From a checkpoint of a small mixture-of-experts model trained on Wikipedia: 37.8M parameters, 6 picks a token.
Below are experts of layer 8 (counted from 0) of a mixture-of-experts language model. Rows are named router (the router's row for the expert), gate (a neuron's input weights, with its number), up (a neuron's input weights, with its number), down (a neuron's output weights, with its number) and show model dimensions 0-255. Each number is 200 + 30 x the weight over its row's rms, rounded and kept within 0 to 999.
Before each expert's rows: "comes before" lists some tokens at least twice as common just after its tokens as in all text. This comes from a sample of Wikipedia text that the model never trained on. Tokens count by the router's weight.

# expert 57
comes before: "°", "3", "4", "%", "5", "7"
router,209,218,165,199,190,184,241,223,188,167,140,208,269,239,232,211,233,208,175,187,216,255,247,235,173,204,213,202,219,206,245,205,151,193,189,132,227,237,208,158,226,209,245,240,211,228,214,203,178,197,174,241,209,165,179,194,241,207,195,211,234,210,216,168,223,228,267,177,156,181,188,226,201,270,197,218,162,195,256,208,252,152,212,203,179,203,248,239,189,237,190,191,196,203,187,214,304,206,156,250,232,233,169,227,239,155,204,230,207,190,199,205,221,227,244,174,202,168,162,218,203,159,196,236,205,225,172,169,213,239,216,151,253,211,209,233,197,247,271,257,179,225,287,209,221,190,164,152,190,215,201,146,227,186,197,169,171,129,182,191,225,189,204,194,151,186,172,237,199,251,113,205,207,182,232,176,173,242,181,201,193,176,186,203,188,213,268,211,156,215,184,212,208,190,207,202,230,210,223,209,221,168,212,224,242,219,233,206,190,168,156,160,231,195,207,181,191,224,195,210,167,202,186,201,192,243,256,198,200,165,208,213,214,207,192,174,242,167,176,224,216,175,237,211,233,212,185,175,227,217,199,245,210,152,212,191
gate0,226,187,169,246,184,208,168,183,194,238,209,222,193,169,138,196,191,172,278,215,171,204,203,174,197,131,219,171,158,191,194,221,236,246,193,246,168,174,212,188,177,152,220,157,155,186,154,242,190,214,225,222,219,188,170,179,238,189,236,169,134,226,230,189,204,199,207,201,212,151,227,222,169,182,192,176,237,250,196,177,190,197,193,249,191,206,189,192,193,160,197,136,232,145,141,169,154,233,226,240,184,249,252,213,206,240,234,232,268,201,211,199,201,204,205,202,227,194,221,198,206,210,228,237,157,180,265,181,174,192,198,199,192,197,189,166,210,202,182,178,207,221,177,186,192,186,209,205,205,154,219,210,172,151,196,262,194,242,213,230,168,188,234,206,199,224,147,210,190,211,239,252,235,235,218,194,192,265,194,222,166,173,149,188,181,214,169,259,219,197,165,153,155,228,203,175,196,229,217,238,157,256,202,218,189,161,168,225,240,199,187,191,194,191,220,175,181,209,218,196,177,225,179,214,165,191,165,231,156,210,156,225,187,125,174,215,212,172,239,131,238,257,215,130,186,225,214,235,213,200,257,129,217,203,202,178
up0,206,179,211,225,192,205,245,231,196,205,180,183,166,245,160,238,214,212,217,192,225,259,222,141,175,162,198,171,189,244,209,225,230,166,245,150,226,204,254,166,182,204,176,162,213,272,272,182,199,199,188,236,183,171,177,247,221,189,212,150,187,231,228,178,180,203,173,129,221,171,172,222,166,267,187,195,224,193,242,230,207,195,263,195,189,213,187,176,215,227,201,196,232,184,202,221,225,213,167,184,245,249,249,194,186,185,196,175,213,199,241,122,188,185,164,181,179,203,196,215,188,253,235,154,211,206,263,192,220,189,212,210,200,221,251,130,196,179,211,214,174,235,219,246,218,163,215,190,187,223,190,214,180,169,191,227,187,190,240,208,125,217,218,156,172,203,203,195,234,268,208,210,182,230,183,222,238,199,188,253,156,183,194,173,175,190,183,164,156,199,175,212,216,248,214,188,180,212,187,150,182,162,245,224,206,219,215,183,212,167,199,136,175,141,236,195,242,219,197,181,193,189,164,187,183,231,202,270,231,194,158,274,232,152,201,250,218,198,231,165,204,211,199,258,141,238,219,176,197,184,196,210,228,179,248,193
down0,263,209,203,237,228,154,203,226,199,146,239,194,198,189,208,193,272,204,226,175,122,183,237,184,163,240,197,202,183,182,254,247,250,217,204,209,207,215,238,196,179,210,221,208,198,250,221,163,164,223,162,200,172,203,178,181,217,226,235,155,226,219,202,194,201,179,236,218,148,167,153,240,153,205,225,201,186,235,186,270,220,177,197,209,202,212,249,229,189,198,198,212,249,216,180,240,205,189,165,230,210,140,233,204,248,184,196,165,224,182,172,242,194,180,222,182,177,209,173,160,145,209,199,227,225,236,189,223,162,216,254,274,180,183,150,155,251,241,195,195,204,215,209,222,131,200,212,210,188,132,206,199,209,203,161,189,197,187,204,191,257,195,189,186,157,158,226,206,211,211,173,138,188,191,246,196,207,167,161,175,149,206,145,209,194,196,179,190,195,225,181,143,180,165,246,201,139,221,176,139,192,171,201,149,209,209,188,215,210,185,178,212,213,177,198,203,179,232,203,227,218,215,168,232,229,208,169,160,206,244,238,168,178,174,245,193,199,212,259,223,182,266,201,180,158,281,252,178,236,201,208,201,211,157,195,227

# expert 33
comes before: "0", "1", "2", "7", "5", "3"
router,193,185,201,218,145,203,235,243,222,214,164,205,260,209,144,194,231,205,184,183,210,202,192,189,223,183,182,209,200,250,245,241,199,152,218,227,204,207,210,206,183,255,185,190,175,229,163,187,229,186,237,232,134,224,211,188,227,225,192,169,208,235,165,188,156,223,212,197,201,167,164,193,190,235,198,185,215,228,275,217,215,184,168,159,185,197,239,169,152,210,219,234,173,217,160,249,229,195,204,244,212,188,209,230,238,272,204,239,185,162,236,183,185,243,204,177,178,186,210,206,229,231,214,260,189,236,212,238,210,199,211,203,103,236,179,214,231,218,190,242,222,199,191,178,221,220,174,203,147,186,215,209,216,267,203,178,227,165,205,218,174,193,221,194,180,155,221,223,217,229,235,152,187,162,211,212,221,181,205,138,196,249,233,204,168,187,218,202,184,114,210,164,175,205,207,199,192,217,273,164,201,173,189,221,201,197,194,220,226,159,201,142,181,141,210,194,167,215,211,240,175,212,155,180,169,143,132,294,213,201,237,203,185,161,191,182,245,208,229,131,163,149,198,220,248,253,194,162,212,188,202,193,173,177,210,172
gate0,204,246,192,233,195,172,243,170,188,213,170,238,165,177,231,208,152,225,206,177,210,263,197,213,219,245,229,247,239,180,188,157,159,208,203,208,211,184,180,199,186,152,216,203,156,223,203,173,174,212,143,252,197,186,161,230,245,198,261,158,225,191,168,229,192,222,235,161,188,202,200,224,216,180,242,193,182,236,202,165,218,212,180,186,153,163,188,197,213,210,196,211,198,223,201,211,242,225,182,173,217,174,200,198,132,224,209,216,223,138,173,184,198,142,166,189,170,230,243,184,204,195,176,256,188,256,225,188,188,206,166,227,172,190,195,204,221,233,233,208,232,206,256,166,248,211,201,214,229,154,160,201,202,193,223,244,171,253,210,203,206,119,185,177,217,197,237,175,146,229,222,152,195,165,174,236,199,218,250,193,225,210,179,199,214,196,213,223,262,212,162,153,153,275,155,208,199,262,211,205,221,182,217,185,159,258,235,215,196,161,214,168,203,172,195,224,217,192,200,195,198,186,196,221,176,207,138,160,183,123,261,220,203,149,179,146,157,186,167,205,238,206,211,183,255,195,259,130,223,210,243,203,201,227,170,186
up0,243,210,229,198,212,203,203,239,182,258,215,189,222,156,252,239,201,223,120,227,189,170,208,255,249,186,199,238,182,231,203,251,234,177,190,173,189,223,191,195,173,189,248,231,240,200,187,131,215,186,250,144,236,205,200,209,236,220,194,188,202,212,252,173,192,200,177,219,229,242,288,217,247,190,224,179,221,186,221,190,167,185,208,195,197,219,193,214,149,179,182,164,201,157,187,196,199,210,196,237,220,241,180,223,136,154,210,206,168,215,236,246,221,203,191,210,162,252,153,177,144,203,179,153,147,184,243,186,165,182,219,190,224,184,216,174,166,136,219,200,185,213,199,151,237,245,203,259,203,251,195,219,231,161,188,213,222,216,227,192,145,190,206,198,238,192,214,243,157,194,183,250,181,165,170,188,198,202,242,198,215,147,234,241,167,248,163,189,255,217,228,187,208,173,242,213,200,165,216,221,162,190,203,228,152,144,157,175,190,203,203,176,179,167,151,256,187,223,228,148,252,176,211,207,260,244,168,204,229,192,154,189,205,167,191,160,181,218,249,203,195,198,165,222,199,212,191,197,203,255,227,201,181,228,186,185
down0,225,182,201,183,163,179,181,215,161,148,154,205,183,258,225,240,203,193,272,187,255,233,171,215,189,237,223,186,242,197,234,174,188,188,234,208,213,231,244,210,209,200,235,219,202,164,179,182,181,167,119,262,180,162,152,246,196,222,229,182,191,184,136,204,197,203,155,200,158,169,158,210,184,203,183,169,225,241,221,219,231,189,169,233,166,219,203,210,187,179,191,273,241,207,180,270,192,225,193,211,204,176,150,197,174,208,148,253,252,180,214,158,198,232,121,223,221,193,215,185,243,201,180,284,213,205,139,187,218,191,160,176,210,176,173,210,218,203,208,218,217,207,156,218,150,202,201,220,194,240,199,236,238,178,198,217,158,223,202,233,218,165,187,234,203,148,201,209,198,227,178,195,267,181,191,188,253,239,227,159,192,208,231,225,187,169,247,204,238,225,210,194,173,193,194,225,232,192,191,215,217,170,159,205,175,250,150,195,142,228,175,188,212,195,221,277,211,216,156,222,142,185,255,228,182,149,158,245,188,191,219,183,206,244,166,195,216,205,208,222,170,190,213,210,254,190,170,183,213,236,222,200,193,193,215,162

# expert 19
comes before: "-", "0", "1", "9", "2", "8"
router,179,191,137,154,186,182,223,194,167,205,201,251,206,185,199,209,197,145,165,203,181,206,209,205,205,228,188,267,285,200,236,146,182,213,248,178,196,197,262,217,216,160,179,225,206,195,225,180,217,208,202,229,170,204,208,155,207,232,215,233,216,210,212,197,198,169,228,214,237,203,183,198,200,217,168,222,184,234,191,188,189,161,166,216,225,197,190,179,198,181,189,167,183,234,198,211,225,242,234,195,200,195,220,134,242,176,237,229,224,146,231,240,217,204,178,215,175,252,216,234,177,211,187,254,236,177,201,171,160,178,252,183,165,192,209,243,220,195,205,233,205,233,229,194,201,158,159,152,197,169,146,192,164,183,202,191,194,163,208,165,152,234,206,163,185,163,184,238,164,231,202,184,192,169,241,202,142,226,209,180,196,202,169,226,190,204,222,245,172,156,198,179,189,161,196,244,186,195,267,167,204,201,210,205,153,204,249,186,220,204,210,204,215,203,164,220,155,202,226,229,189,188,177,200,189,202,134,215,125,118,157,241,234,165,114,210,275,143,198,151,210,169,126,164,184,147,196,186,189,169,227,189,265,216,210,170
gate0,243,220,199,104,209,203,222,146,221,153,209,206,202,213,180,172,216,222,154,192,210,167,182,169,197,213,202,226,170,216,140,184,159,190,186,209,157,211,212,220,195,184,250,151,192,164,165,242,157,187,231,179,283,202,160,218,212,210,223,206,200,211,226,195,210,184,205,205,227,229,232,223,232,230,209,226,212,201,229,234,203,185,233,234,156,191,190,184,223,231,190,219,164,197,249,185,289,200,177,129,216,209,192,182,154,221,219,292,224,219,236,145,222,158,205,187,227,213,172,215,197,160,186,143,172,187,250,179,187,183,281,254,233,193,180,188,194,253,188,203,205,156,178,167,213,208,254,161,166,216,193,170,171,199,172,187,269,221,203,197,213,221,219,220,261,206,187,137,203,248,194,188,213,260,177,191,230,216,209,252,251,186,185,227,195,224,211,228,185,256,219,249,164,245,183,193,197,180,231,224,202,219,168,196,231,202,219,192,206,201,203,195,173,151,178,228,167,152,157,225,206,182,208,175,176,195,176,200,246,230,185,212,155,194,178,205,200,202,161,209,177,264,265,209,203,183,159,218,196,220,205,224,215,214,260,210
up0,214,245,171,147,156,209,201,196,190,222,198,222,156,263,229,203,188,225,139,162,188,246,195,190,225,220,180,157,217,211,194,173,206,249,202,243,149,222,222,243,217,196,195,216,185,215,251,206,189,159,154,207,145,229,187,232,210,186,231,239,172,254,219,163,183,225,222,248,174,180,228,203,286,237,168,230,213,221,247,257,243,172,159,227,159,222,209,175,163,210,225,202,192,208,169,209,217,171,231,124,228,251,215,173,172,230,208,247,182,226,245,180,216,182,197,174,187,195,172,236,207,222,235,193,191,164,223,190,141,197,224,256,178,221,192,174,196,201,225,206,201,221,226,183,214,207,186,217,190,172,162,155,199,192,163,190,238,200,150,152,162,212,195,220,239,207,179,162,165,175,209,205,197,265,196,157,243,185,189,172,193,190,177,222,211,214,206,219,143,175,205,251,202,173,219,226,244,194,184,204,148,189,255,240,210,184,225,155,222,150,202,170,169,177,208,216,152,184,179,229,174,225,187,196,170,152,135,226,188,182,148,165,226,266,143,221,174,201,194,180,148,191,269,208,214,185,177,147,173,210,214,239,214,203,205,207
down0,200,178,185,220,207,154,184,211,260,216,224,174,235,225,198,201,208,207,228,202,182,274,197,271,203,221,244,209,220,200,213,210,186,264,191,151,216,225,191,186,142,192,226,228,207,256,168,175,221,271,177,219,166,235,177,208,154,182,153,218,210,187,217,231,195,258,253,179,222,156,157,252,184,204,161,217,202,192,214,176,252,208,241,250,156,198,234,208,143,143,149,166,185,203,191,221,226,221,196,184,241,172,206,227,282,180,238,222,159,161,165,202,205,219,194,225,177,151,228,179,176,190,236,201,150,191,204,161,229,216,172,191,168,193,151,212,216,196,225,199,162,225,202,188,174,233,227,194,212,165,214,188,232,205,201,230,207,168,190,177,207,116,202,230,198,210,208,255,218,162,188,191,222,211,245,203,216,228,199,217,132,256,160,197,213,202,178,237,175,183,165,143,157,216,256,221,258,220,221,191,160,228,207,179,210,171,192,110,232,179,192,210,207,212,231,221,213,164,188,241,216,227,154,219,265,176,176,190,243,202,201,177,203,190,182,208,204,192,212,120,199,205,213,199,197,213,191,178,172,225,207,156,225,173,219,212